Weights of a small mixture-of-experts language model, trained from scratch on English Wikipedia.
Size: 9 layers, width 160, 9.45M parameters.
Experts: 16 experts in each of 9 layers, 96 clamped SwiGLU neurons an expert, 2 picks a token, a softmax router, a shared expert of 128 neurons.
Training: a variant of Muon for the experts, 668M tokens, 10186 steps.
Below are experts of layer 4 (counted from 0) of a mixture-of-experts language model. Rows are named router (the router's row for the expert), gate (a neuron's input weights, with its number), up (a neuron's input weights, with its number) and show model dimensions 120-159. Each number is 128 + 24 x the weight over its row's rms, rounded and kept within 0 to 255. Numbers have three digits each.
After each expert's rows: "gets" lists some tokens that make up at least twice as much of what it gets as of all text. This comes from a sample of Wikipedia text that the model never trained on. Tokens count by the router's weight.

# expert 1
router:150151142129165138092115133114104134090129146140118149152144100141154135166183082154118122138116129159151115145121081113
gate2:159097160091152120166131191129145124119132156127118150131109113124127154105073132107142108172121130154117113104123116139
up2:101107125078120171102151082097133120133119121114150124143124109070122090125104138093110160139103104171124136171141150118
gate3:139131145124135100100145101123170121113126115165142132132066131119139129097142134100100139096123121149136134118151119132
up3:181124139109068116143140124175113127138090151118122130121114107090121150125106131099093127126116123100127152147130128139
gate4:121113154109127127135119126122168068118123109109117109140148110151134138148096178069125108132097155101154147133142097103
up4:127147163107130145122138157136138093119113122150111133122161144129126121129104172099098135184108143122136152091114113152
gate5:142149164108123117079158144111155158149111122096170129093120171132152100164158099148168150155161110129103109107104127104
up5:102180132146139131104128176127136153108124121104203165113109154173123108168143100152173125164150108135140096132135100125
gate6:134137138104166123090159141132102155130164162155106165125129143190153143160106118164122130108120139132115160127099134188
up6:123158136130113104091148100108111134144113151131101141086133134105133126180141140131137140119097187144140101104127124121
gate7:111116114079175089088128162148123148141131117139142113126109116122125147137097107089120113128121158130113107127145147099
up7:137145130129097116137134135141139135151128139131092156131078129153142110086168102181157128116133143078150140070140134140
gate8:098163126149179137118161140138152109137090091124147128159131125112151126141161101128113129144108102133117134111108137118
up8:109147134150103173160131151160108143160163124154147133102157109137124112138137126145148133108128110124128087149138097136
gate9:133122159140125104133128114077123146100178123161136107152105141152119132138074087154145143113133120130123153091152111100
up9:117087133124113159155154156126131138131141125138093117140088121152142140120086082118144179112109117153126120151108155106
gate10:141170151122154135144159159141095133132102149104116090170101116114093107111098092143120155108106145147151105143077118173
up10:090132153131108111120118124155119150149128136143173075130122132086118133148095123127084137105124150153129126134089088146
gate11:080095119110132144158122155169106125134114125126149107089120119093129112077149102106143109155145147108138125145136140160
up11:081140121164171125177127133138137099125124133116104133187130164116135111187144116129133065127121138103157112157124114077
gate12:148121091148158152145161181160131132133137123153110104130114142122134130116144130138153150160116096152112116163155124097
up12:133129106119153134110147186147144114126134143113116111107127136112165086128122103162157150208115125138146144114159116156
gate13:113152107139133115135123159145155175129153118136094179123155161149162168125137099148140123116147131170124125101097099082
up13:140124089098150146158137149123121164163113146120133130104076141115124095110153117158123138119119119073126163155153151140
gate14:067163066091116122111134144134136107109112140129144121110105126133139142122139096117130109117132168122110139141146104131
up14:125119146124142130159117123112111177127102088103112120106104134125122199100139094131150133103147161162104133159116101162
gets: " |", " |\n", "|", ";", " for", ":"

# expert 10
router:113095140134093123156124107141125148220148107137110105124122124120153086073116173147139125119145128137132110125121112105
gate33:118116188136134104122122166113148154137170122098122120123143139134130124102139128130104139136159187112107152138125071089
up33:130126150132139114108115119082156125123114136123188136169159145141156152159137120128193154132136140157144131153145158071
gate34:076133157078136121088111120128110112158135102109122102123142163117123074110124109162152124166134114116152091125114090160
up34:118125183149137119141120117110132128137070146106142140100115149142150130119124083090157171131167135148122121117098150167
gate35:103146172125155137099147139133126134167113122114113115121122156181138138111107130137072118116122125139156130145149088122
up35:099159155119135105079115140157137120171106155134083131113149115158100125123130140123094129119103167189148137133137082160
gate36:120106170095135151137093130092094132109136095127135112107128152108071096142131123095147140121125126120148115148109109141
up36:138101164076133121119138105136079125109143073139090108094133175167121113121126107172128144141157117125136118129141135117
gate37:180103080102113146115130101090117155140086091093141186105134135111130120137114100093129113122135120090146143123128161123
up37:111153149139122109117140159138160143137072178099093139109106125135120138154121128161138118140128117186111127120127137144
gate38:117104195115137134117095142138137107145125101111138106113115099141155105119186101097156173121148154098138164149102086130
up38:093090163125126116103114167147144118121147149116145102126101141131106107129166145149102138066146122167077173120136136126
gate39:121118090098098112149099135163132121136121087127137142105101100125159122135089169138134170132160135119121141114123132129
up39:139118103070122152121158131131178125118089120084120111117108116126162166128150152091125141130139150135153129146138136111
gate40:104152173117148153116139127117123101127144090100096108113127120097092085135117135135161106097115122121105132114157099134
up40:137127170135131139130120139153112110146117114164098144107168113084127092142131127151165148129115131126112128116106133139
gate41:070106098112135147142136143180116118106133153165093152167123131132141178143125111140133157110148115066120133141108130089
up41:112109123110148130145134175143120118117135126136090149173139137159132156124111122145143155121151111090107138157111134115
gate42:088115177163152114085130130125148146111129125094121116168166144140100112143111120150162105077126108181069128081135100119
up42:150122144130151138074115147097133141106135148092157118157137147154124110144117121099132112103155098142075140118139136082
gate43:135141119136139101091139128159118154129158136127131132115082124108120105109155144140076117113116136156144142108101116134
up43:109113138147162109136143121117158137151172125105095164123097150135108103139166125142108080127090169129105154087110117101
gate44:127113075145115132116131127162142082121137141126109143137095114123141134141126078130062131109154199170144115089102129105
up44:113160159139146174108128133109176102133094142158119138149158133120122112106168183169111145114109093096138155126117085085
gate45:105143122141114144101096154146163121130127071127096136110131112149146125159152111152019099131119164136112146098108145137
up45:127173117130126107102129147177145144156118139167074090126114141155130112113136089118045138115131097122124114112126150141
gets: "1", "2", "0", "9", "3", "4"

# expert 0
router:124113124132111141172155140088121178097151104073142195128117143130104089166134110106098133101116155106123143140116142171
gate0:129103122088173108139146117142137192208107111093130193105082140168109122125099141118129137113108182126128124132113104148
up0:103125137113174106158132136120107099153133145119109119177118130169122178154136129149050112116147119104149139134152112135
gate1:122118104106124118067181127144154113141162152114154177096097095132132144129177086115134132131152136097165140095120102115
up1:151071097160117114103179130101104129113120132129127129058144080173091129127126127147139119100145136131164155118119103126
gate2:141110131159097133154071145117142131105115130167129150135139133156153132128134090105135116096135125130098147139168172156
up2:113078101126143133159129137209139122098124098149142127168193101117133156083117102142127143192111141148144141167121138122
gate3:110149128153143137137130146116142129092123076111144132159118110154127122109102130157175152101108139113103077161134125135
up3:135144135087149136134155136119111159113104134042137103096091116134146104120141138163098139106178161133139131124096123166
gate4:116166156118116163152108145122183108126080136136145140094135157137151159110120113136084109120137157136163159145130089128
up4:161149112106122130151094137138113084178102144135135123161097105126168126154117106112161098102157136147141117091101088118
gate5:086111136119160114146154109123139100108146188173135107151146139162110152154132071101128116105166126107139106135128161154
up5:121137125139108158124131097106147138128123112158158106105116115194079150122153124124138139115065103131098126155139124084
gate6:094163137114138111119102106120157084075127099087141163130158121125096121136144115085115107070122107145153099117122156125
up6:095174144096135120155097154159138145092099113112129169147158145121110160125143144108113101100136071148104103133115125113
gate7:121112131133133106155134174172162178110102087129170129117126149095128117125173099148157157117122137095130123147137165125
up7:126159077166149111133125115150082126138115118112120144122145130169194092139099125118101131146123153120118069122114156080
gate8:125164104156140159137142085162118106096138149131147133160146127118130087140159149124122118127157111132129135125164136130
up8:103102115137180129127118100109134151139139140121141099112102079120151175177111093186118098133158132130116150145095144154
gate9:093089115130130143162135139140105132116097095157165128101092112148177072146136139116113151121114115133100120137121140131
up9:176119120156156114134098112124131104147112148147100124134178125144137137111124138105143159114145111099137117162144153122
gate10:131132095149131138134116142132123171109137098111092102134180106118097112102131149117101177086119147154104106124145152109
up10:102101126144158116145081129076134124126128085095132115130085146151148090130149143134104117101094062115132118097102140170
gate11:093108148124120176135113115154133114096139135128100171102115149127110116113161125111133104140110151118154158123116152175
up11:126120138119113124136100140120107153089126161146128164163113157144108137120108147118106124125122141177087136107141073130
gate12:102161123147120108113093117131172134137133151132124123085160134150089111150147144141119159079120138142123128136123121088
up12:140135127143118123082135126116167156133143147124165106106134126174100132125143144125113160116160143117147104110141103148
gets: " of", "ing", "th", " University", " National", " State"

# expert 9
router:133110147144121134079173122128129164091114092171108124151138188123174149131109131094122155074135128160147101140153097128
gate2:125121124105140132110161103109174171094060135148134090182112126158170133116132143126181114118129130143120122116155142116
up2:122084106115115119112157141109149105114119130174125121160101138115090151102117136125116129108095143124157154158078173100
gate3:146108153108117169131108119125131136157042121132147147125088124145191144133110107130119180115143141117125108153164115114
up3:115117088134173098154160171176100163156119110121100095127103126091130145206137135138109152108137147141123172145118143163
gate4:131099221158145126106119109116161150118129098185085114144132138128123151111173109166126141081109138145122160104152153121
up4:151116154112171119115106143130124118161128129100086130112166116134160124132120095125139125164092076159148137144141104160
gate5:110130115155134118086166141143148146132107109143145095137127126186097107108144123120131098086114143124163130158134115153
up5:118112138104133065131134150110119152123089128129126117115123106117117102105103182099093105123171194125133128128102168102
gate6:144132144098152154130179120127117135137091102141137155144148109112093151152084103144162147197123143158143128138131107105
up6:142112117082127076117131126123158125122146111095119137099144162114117125118187153126118148130125160114152133116162116157
gate7:137133108165142138118125123087136168132153085109162188151117112146158120150088102114099104123104142090155153127143132163
up7:080109105139124098133174148174118133125166096090106110132146157132146094134128102094140116137122126146103147134076126160
gate8:114150148150144136114129125137096135152100107127154085108118141157139163160133140173150079130122146153160155177144133183
up8:108089136100134113100124144117164112157115114110120136120120125099112151153079103132124130121167096093144108125134200091
gate9:149136158122109142107134138153173108111101143135096101107093132143153123147147112114123156150155097108139141126095123151
up9:132110125117123169124102085164136107128121136116136125108116170124124111115140096133156141160168118117103110131126151116
gate10:138149114123164097144122103112162122158180145127117081149113129118153161136137101154099092141127138117106127115160128125
up10:181124167130112137124150130121118074106131127123136096152142122137118169110129120174092121173152158122123108120139121112
gate11:161130133109132102110140115114105139125099086143165147120129124165125144137101123140133094127109125140124127167142109113
up11:104118153102079126130107119145156107137115116102103133137103149133113103101135175141150102120098130112071126127127130148
gate12:087096144134165139119105109129143091137155089127160108140130125114130150148116145136129130123129144135118147071114174112
up12:088132126159161114126123167179109109150181156125143084134122095082115129161128127115089138108111152149133126099143145148
gate13:105148180151142129089151115141147148093132165145111167105115129105148144088110134124081119118106137141138100126128119163
up13:116127126168121168114153139162165116151138153143141135099114138144119083175134110135084136097125175134113089070109157109
gate14:146130166118117125102186123118122110103128081135142134106127118122166119102143111136113115133098178151104174148166073125
up14:129128127119125138065146152095117092104144129130129092123125138123108130145136125127132078186109171144104164160183117115
gets: ")", "\"", "%", " —", " No", "}"

# expert 12
router:125152170155199155147123148129125146129208140135103144158059145133156155130158142134107134113158142157122136126124154145
gate2:104170129143132143139152110136099154151148094126126112139090140153136160111107140129114157115085110153139120136171125111
up2:129118159146178135127150126142129130107137092170132149109102152132134157102096121135126160104107160112106150125113108128
gate3:104119164123130137119154146097132124131142114121114157154151181086134120161096147158150132111148145140129138117131103110
up3:107160129099150140126137124143097156114136140115159165111109128115089133132069129084109125126107114133125145160140090109
gate4:167099154076113135128104137106119148134129061093127097121086149127145121118165165125121160077141153157143158063124128131
up4:152102131131158162156089126117103107114133125098130163146081116164111121114154131152109134126131133165116118113136209141
gate5:159143136126098164078102097128106090134085158106098090086169194078133123111099148159146156103112109143084115112149112111
up5:147118085130101139079109097170075105128149131139106140105127186110130068122122133160134143161115153134120108144117106138
gate6:119100146128144126099124149118118156094137157073127118126078104119086151106139061142129183150145116157134143103127092113
up6:169160085113146109143133117109123124101128123108153166138068124116143119119158143096118113118082138131124137109104097109
gate7:109121133138158167147123171132147142113131124131145096142127059114105158116102108098104171099158109115125172093138169122
up7:189118115151132113152129118186101156127105105132152093140122171108113152101131144136168150113144107127155135102152071150
gate8:142132100131168166145127093142137152119129130101109127161086132145158154129141105108127142106122140166097131176116112144
up8:153137153090161135146136112134115134134129113130110136120111095140152138134127136145159187103137092162112158109182113098
gate9:091122151101097110119158170130150089102167121119093119132155180099154134151098139137178123116150130125123126131116102157
up9:127151091126086110133146132113119074115174124124102163121146091140091153122070164096109101116169110128156126130152142159
gate10:117119135123110141159137108148119083136078131124124142109097106164153152110162121139122132123128080069152153140158124139
up10:134153127132114147136108083115140121131130094108130156115114146151150180164156080135134168092128160139163148141118182123
gate11:108119107161185169103178139123153103148134159139105139120131132144127122098127091109158123121116083163151134154091098108
up11:106168116143138129134201152182131106161135138135134128170152173154133137156139134137100163084104107124137142166113174130
gate12:136135139128112115134172117146111067098094134117129120108115165152145122137089118124109133106129129109150099153167156126
up12:110094121169058123115148131129128097161145083131100125120143135152128099142144133123141176105091133155136109117130144179
gate13:120107140133125134124111146137124162106119132144117130114115132135163133139095150108160133105132152104141172140076113145
up13:142124067127154113116133072092118170123165159103141150111091128115149136152113144143122151079114150140131159127107129137
gate14:138146138135121144100134145067095119121107089115147113105082153117127141109149101148142159127137079119138119116098108135
up14:141117118140109120109138134100108097116106142137142153142145174132126091088126132136128148129149124150117105095144123106
gets: "-", "\n", ":", ")\n", "\n\n", "|"

# expert 4
router:115158114116127119147133115140078130161139164146137099124100138088138140092106143162079124152165136121104151150114100083
gate2:118103142121134129128124083149133143127091161119155119141129159126124129075144136137105134146127123118082147084134120147
up2:138118137138107106119074094139127129152113182120142090122119101136112148079126133140110143142152192131130176125115120132
gate3:119190134129131141125141075147118096119147151119150089077092142104085136093144131141116167148135142120100129103175117133
up3:130099146133111117129139123114102140117125131131155192138128132144130101134114129154148146146096146118164159125082132116
gate4:129088101121145088075145139143173117080134146104174162118121133135115130101144106152173150092106161116119142148144143098
up4:118113116111130092128145130148157162127132097129119131138141127151147125132159157137091114113090144127129093158135145137
gate5:129166215150137110095126156151117120106131150112087178134132125178112137129127142136110111109126123139130176153105161105
up5:125131136135157150106145130135129107116140140119105126131139129170124130113140124134126119136122127142073118123115122114
gate6:078136133111107087064140108146110121100135105123166110127175138145124128156130157080122161115122163128121137168157160122
up6:114130140108141101071167122152104124133145144140168126117150161137142105160153139137086170124140115120081109135090130115
gate7:124099161124135139129135145179106148128111140108114188121115130148142162096106138138096123142131115133120100103111106121
up7:112145079137139171170144098108130152137073133103103131121098130093152127120106129108106125121128169121127123129075138115
gate8:143133145078174147110120166150115127177177129155162107153110159134123120150155110118130152148140141128118095134122119080
up8:142092150090149121103161127096099096140151128130133105134121150114092130162118120153105152116159127140148111121134108059
gate9:136106119116153132168106090129122144106136102108134164131151110111158162109121153139163093137133160149132115078137141128
up9:133151133119123135121070139157148119181157087144095118142097127113120132145116134192137141158141049107094114178106138113
gate10:115121120141118053110151140136121141169111102110080161111132142124146125114133090146127153160118116146145157142134125139
up10:168150111114165108124193128164142154146129106160104127140130122136145106099110127076147147139090097156153159150153096146
gate11:132110139072178148152132176119117159152168122150094098118092194155088126086102130140092136092115140121096144114083140150
up11:136114145073149145153124128114164127134157129131133104125131104122099173129168140115103127127124155114111128145104137139
gate12:157068093133147136143157157130138108141161130166099124130090155151153124114147146127161142121121132127131130186128096153
up12:131112137113138103128114161112135095157140095137136114135087107114116152192125137122129168128161166143142154122146144129
gate13:095103107134162122109133138129123119113118142075129153147164158079125148140136130149102127160106126133089147131117075126
up13:103143166113147156166181137122111136108103168111158099169124151133125104111098115152131123150173105128154172112164145095
gate14:145129105106093116140132122150160146166118184121122143128182169112159142155156137115138157073123130121120161098139127131
up14:123119127070104155136115107127175127098112143134163107115139123090141127167110158096152158141142113116110159106141165144
gets: ".", "0", "5", "6", ".\n\n", "4"

# expert 7
router:131117094125090146112081113141117071130148138146143100128079085137099132080120122128094145108088162138150127107122112119
gate35:148102132128137114152120067106125089137148102118098089140110106121130130144083066144151172088106166129163162093122147147
up35:120114085112133142111119126120127105070097141104139131115145109143155110115137118120134095153160114111152127124118150183
gate36:143140145158142097100114152119159159147159131136133107149123128167116080164153148159137140130087141168142102145104153100
up36:105071145116138143104131134148133124138129125093117140122135143098169167080146113105148112153110113123105142111087169120
gate37:090115125134141148097134143178189140098117159133101121113087122089114136136135135092107111107101125168132092101164170138
up37:151158126090108092113138134121203174105138111154125118086099122124131145125126124161148115118124143121160136116172140118
gate38:150135149132136094107114111101149143140121100123137194176084179126142133121142134116143170144124117117136159142145151107
up38:129135111127144108170156160149155119129102136131092118147155137145110114143125137107095155064093110089140133123108148141
gate39:185137119146127128101110106142135085133154113113115085091136144150103141140108129164103164099133156125125126159102086153
up39:114144115118148095117116128139126086131129162144094142109153152115098136182141143161115103107120145133114128119112129168
gate40:143132101148107125092111155145079098092136100135137072147115132112142118117101141132146142188150153129170103127045133148
up40:119177158113139105115131120115133125111115146116121104143183113106158119105101119123102099160106094148105110104136161087
gate41:143146115104115113119127104125120094135141152045143106112132093139145126141104127156127165158126128134154169130150162097
up41:172132090128111100143122146152092147121107143013103059138122136091127137124114130174098183137117121127097141142148153117
gate42:102148066102154169100137128150130100121171161105146149150120106073145115128135115140118112125091133102136134124193136115
up42:178154127110126145122141142120156160171125114142134162116119141128106144135111134182138098147131114119120129113119098116
gate43:090152142148131118108137129117151106125152072138156165121165160141124088153170133150134128138150170190142150153125092162
up43:106138176122100125130137142128168071107173103145101115129122130138133087130152132154170160141114123163120129121119150200
gate44:149115190138089126126124130117118140137070146117120113125115129144152148114091129133098184110084112150142155058163121185
up44:182149154119127137154131134120128144149169123109135099117106131139145143101116123120116165110114136128123130132097126107
gate45:093147167124111124127133145126133078120099119159129100144117121106098126138169100128124123134180135130119135149121120152
up45:145142180142133122111113185096126115123081165144164081139124104109113146089158106153129116147131115125109128123136149140
gate46:124125173145146161090133130116127116122147145116091132150103136144154120129093103094104161135096074105146165114138213124
up46:094121170148141141103150121097112093122109117149138111102104118145129159083118097157092153144131142144139128139180120154
gate47:158092132123105133140139141106158116154108115104110140137128125173153120105128113148128144134136192157128129102135104114
up47:174132167138143142101125122149135130113139134134085114116142104120121123107171090130095144092106161149143110141091149141
gets: " ", " (", "–", "/", " /", "("

# expert 5
router:124105127160126107105116156157111103121148149142153115139124151105116168135142137141089150136144116151117132120121155113
gate0:142137160134124108135144083131135104111135149162150144126149161127108117109142129151115134151070136101123139110110164149
up0:158115114097173094160110109123159177081124130119120114107156143096111149119086096105095132128143136120134086090165120133
gate1:153104152134093124173143111150142133116157151146124110133133121125157161149129137135083199128126158139108096123140129120
up1:161127072119191165105130110147140137147087142135136126113141123148180139159159159146125145146098116127100125108143124118
gate2:151097125155141119123125116147116153080161144096115158128176141129107147172140153154090129101104131130123120131144145181
up2:085103117107132100075144126114122069133113128159126136147069133136143133144136109116109137166115134124145116116132088113
gate3:121139094135200120148095122126126123138138149117150100147130115123133171136104104104091130123137077155123093117158113139
up3:116108130166103167169168158169123125128150103142131112097161134114132123117140114114147133132146126113149095114164136119
gate4:150110119105103121099168166141142133090109164120131158157114110092111137150116098113139139174127117144123181126129132112
up4:154102160110107145110124149148144097082149132116107143127148134121112098133135174120105134152144155147080163133116099140
gate5:125084089107107113124170103127172083120159121180104089133129119128094171090154113165151157138098113113124129140156104151
up5:126117162078139175110097151150117112139094123136105203146115109138125158084114108145127125127109091132144139136137163096
gate6:132089127095125124134125143150170119158120125096140097110154136144110115126136137147140144118155106131067128152110128155
up6:107107140107133130084113094132136094135131148124148107123109136163096136139131083108107137104117110103101157148107129121
gate7:143148141115129109177142132138147112089122123134159097154155114131182130080126073152150088154090162132165140128139150132
up7:161134132128091134140102159158081208107145166135147125138094091103101142129116150129137179143112126137086104105110092086
gate8:151185119115133187116134106143128154170165114129148110148111178103073122127115122144137115114123155134114099144133098149
up8:136168114101149152157107145110102121104099112196129092170131178127079139118148148075114128123099123108153127110128138139
gate9:176122109166165155140150128118155149133083106135157137135172133096143107114069153103106114109096121148144155124164149142
up9:153126160142116161092098086147166112105117159169133146150165104142142148118150127168156124152125150130155115131133128139
gate10:159106100126101153110156108143126148126120169152151103089171129092098116124119125123088151142142134144106162144141151183
up10:131137105109137106147131159137129109146105119092131082127148185105126085162114132132133169147084175164120109117162124108
gate11:114123120122112137103140110152128132190132103107161113126128120122098119144145073117138149133139129099099133107153068107
up11:135162124115139105120121090171060133140119128094108147118076154134186105090161096133087137105114143160151149093140111107
gate12:122132103107131152123171126135099099102140144118124135115199184137111122124096156159141091147143116158132145122133133104
up12:153137128113163129112153077143132096137140117075138142118132152131138138103125169127111169128146091130130128099132114132
gets: " S", " L", " B", " P", " D", " M"

# expert 11
router:149180125148088089133110104127139138152128127138099152126156116152120091156159105157113118139105128115089138131170160095
gate33:145154123135124133122129096145108139110074158143131110118127168129134148107170119112108159130119134121094126107145127148
up33:138168119131131091158110114139104134095122112141114080126159158138162149120164110116109158205063135142131109094160121118
gate34:152161123132138128093176099103151119130093140114104139088130090149116093105148100135124160148126139088162181076128095115
up34:157070118126122158109124139120164120097134160122133180101117081137116112117151117155101128115123148138097108146123142085
gate35:118088157097136112094130128138168143125156117112110151113136125103136122116166149143082155093083135146107194156099127150
up35:111107137117165112118110165106140091110160100106103127111105113112132079086109131117122095102126156119159119143115154166
gate36:107141143102106062152157114163167157123126127153097108140122171117133107119134138114126150153095160137123119124182186126
up36:134122093086148123132160132137127146108126107141137133154150202137154107084158075160160139102092103129139135127169154173
gate37:094107148164134102126167136139174156159130153091102135140131115116134174110129126134116144166146145151141098121175157087
up37:121122147102114133097160091114138133147094115152128136116120110154121106177113145141217156132133093128119125135123125137
gate38:098129082096200120155114074150132136128120118150128125126189113106122128115152117151133105145119153126081133129119119118
up38:119126149168122085131154127129078114113125106082144150151128137097144153152122157136130136092146133125105107157138172129
gate39:128169069102113138100079145128107170130142102091109129129151148146162101147085137151137146149097078089121191098120126135
up39:165094113157133113155171137134167129119145105134091170128131168171130120147157115164159110152161186115139119081126087125
gate40:128158129141142166174110130116091114144120171104102114176133095141160143136117150097108146140114133143111069107157171123
up40:130114115131122153139152122154100105137123112099142144122122095156133125114138158123171110152128111080127118108133138120
gate41:125126151153135132131114092101109099129134077106094116114140159124112095126095100189131100104125121130105110146100123099
up41:133108138120126079104115174130112141133092123157085146127151150164126123093136115139144136139146119145109141090116122087
gate42:126169154114124095066096160129129128110106130114151119126078087089154114079166118109107141128112097143128139093140140104
up42:135157087132130132151111095110178155106182119170148116127124172110139132137102179124083153095175164101171099135073115167
gate43:142095113127141123097120134083161147101140133143163143131166105126131154127151078107119090086135129093142100165098088117
up43:130142101129110092183112158087146116122140146118164092155138123139139161166115141097114117117072162092125156159130130105
gate44:144100140165107137157149146130165151131146087133117132116119143138138090163139141098125126167154140151144177125157173092
up44:130144107124104122104153102130152140156181118150122112097125139166091104116125117162114116151118137128136150113113127133
gate45:142119129144102067105123145119129139127153124111137153133119172137104086099111119087125076156126146120116121107116147103
up45:123132186137116129122106086104132160140129133137092120110143179144113134135134078132128123136164178124129116152099141107
gets: " of", " a", ",", " In", "In", ":"

# expert 8
router:161171119128110119128142087128139111171094146123110105123093121144079130137137104154154103137120103109160108142128131141
gate0:152172122121155139113139136134161112081112163132167091108113118161137131098122118132124117110135202148124095137163161164
up0:151160177118120132126149093116105144122153124120137101118083104084122195127138128141118142146140158119114128142089155113
gate1:127103096142121132125176145141142135131129127114110108137111121104119151143122080138173143144107130130093123146110119121
up1:130114103155137131164101144135118104143134123122153110114162124120106160122114146107138144109136108181140124125146115132
gate2:135168123069149135125173137115100132080118130160122149140142101181126177109106121114133133107056075129142140123123134123
up2:135144132166131102123174147114116142127122147126156099075114115119101159099136109109112136097141098142135129107079146081
gate3:089138157100168110098109134128104159178143076129168124110155134156111127141150177150143112117178150098145131141145093151
up3:123114105098124143114102138146151141146158136118159172139133126132090109088140149149133115126149106134123129112080160117
gate4:139115142119167115105144108100133128108094122125082138086134168147119127122116157154159143166132131125149141152120155140
up4:118108087119118128094155057103144106145136085143132141144130160106117158119126094074087114151108162132137148168150164134
gate5:131127156125131126028138157104074130120151128139092140101142178104090120095095149096169145140132105143129142149135092133
up5:134143128131117161148136142144103137104109100136156113100128169140126150139145083107138133136111090148083126136141115137
gate6:108152118083117100126110082120148156119079094113129110122121132110143137136121161131047096138122124138156148118143090138
up6:111118104118112119149110091136128122156148104124113132112097112152139169108141136124115099133167157142130149102163129105
gate7:150145111132100118144145104103114144161135167124119140115092141186109117135138128131133124154103163116166111127143091143
up7:131170137128128135141161087122138116159109132138130152105141136137130100090150101138091120115155160133131145128174104161
gate8:120130096104123125109099130118145090089154103150132145154132141130115088130121134116124102145102131124135167106126142107
up8:138149120126163142075157118158176077146137147136115140164148134153113124160133143154133119133138124175090124095105137175
gate9:136096136144109127136161142124133129137188103150131134124093120133140152163101120125117129114126166112134102123108105173
up9:126129127145142126116126108147145147123136098111147129070123163151094105130073135145129094133155190156148129151103152097
gate10:141142145144185114113114148153098166112128173138112129161096109126129121128201123165135097110139138113139109090069150140
up10:136120131126143126103109139088118110118083171111118110156134109115077127149076071140136130098142153163121106081165117118
gate11:135145137124139105138163112167104093104125141125165092112105118143102120152141130137118137127118153100095093126133113124
up11:126113142133113136109146105134103128140173154144099114096146159154136135161112111127138170131122183158101129113149140123
gate12:126146120154149079142117080154126110134140139101144146104110114086122098110103119133145129144113077097129144151137158129
up12:121076107106123115102136091131132096160084158114139165160091156142151101056122109141140114136121132120130100130163132156
gets: " \"", "'s", " the", ".\n\n", " his", "=="

# expert 6
router:112163126130146139140109142093145090112129183110124156148151084208140137116136151137136137169109137116128166131119100083
gate0:106165126152105157121125068125149137129115132111135143151112177101118136142118139142108110087118131108148118114128106154
up0:180110144142159161135114175127055128123119091109065117118139129131110104129130157099212122097103140135155109129122116126
gate1:149086109136149114113145143110135151140131165134123088102134116135173147135102134109081106128125140096140136135112114114
up1:141097116141122148102158088137118120112120080147178086104126113105128132154129146120133131109155117140089099112093130160
gate2:171123161139154144084103126148117145139109098124115136134150142132124096107145139139118152123092127151109075130151156156
up2:138119144122133124083102167161139070092150103157141087150160154134110101119156130157139167121069132131152147117155129146
gate3:119139123120154145095119124126137085150148152114124121137113112163142158089183105155109194143155086119138158110131153112
up3:072097148144118107124121167104133167134132150163120081121137132145144131148036134114165149126154091114140136146139141128
gate4:163171123075121105108151115122133096139071143111110112120122132141117156121159140112172121102134147124164140124121164103
up4:104138149110109125132156113113136139112129128128123153133130122162116106131162123109141097112128177093106154069153137094
gate5:103097098171177103150156134134128123111105124122122170140147153094142109151106111100156164116177144130147106140139162106
up5:126130097130209063084158100126129116102102130135158152137103163196133091167124128130142116139127155116125095130113105105
gate6:105141114138157091084152110154121128089137122118155131132145134158152142121131098170101121146104166125139147140093119098
up6:096128117121145148139146156185077126126114106107130131151119133152106128096138098108133112132083156146146152139080126134
gate7:132157130149129136123135145134164082161097111119108062139109143135110110123136152114115106167164133128113129143075161119
up7:115176117131169105112116125123153142132139065164139081155098153139098076124085138157145122121114128114085132177146150127
gate8:103135171099135114115110124158071090105182115123095151152123142148141154120127129101135100097126105141163159145110156168
up8:128136136130136116131116124158096133169123149136127117123148153183188154187173093111156108167127111102117146139127096130
gate9:121158121112122127115131084160119115092154150141159107120110151119110180124072143108116135134162147128132144156152113113
up9:134070160133145093121128144112114154117109119102119140108140116139153112134140116103108125156103081132161115122159135095
gate10:128158109103103094107152114134114078180108118087110135113151120131116122137144161099105156162115112135113151136116133178
up10:148144126091110085141135110115088118132096136146153131116141130101088143121163132092152101148147132124107171157166120112
gate11:131137108112160093129158146155162153139135152112153158118096117114109116128132142090096126141139112117104140086152139105
up11:176126081119127127147146155174144120110151138106138133101098141121112126124089153164137148113125095135125171146166161129
gate12:173124068134127112147124141120164151137123114101124129132152124101127104121160116139095130180106164117131099142109146129
up12:164097119129136095142152113140174174098140124100112172101137114103160108122182133072089113136142148114139128125145140118
gets: ",", " the", " and", " to", " in", " a"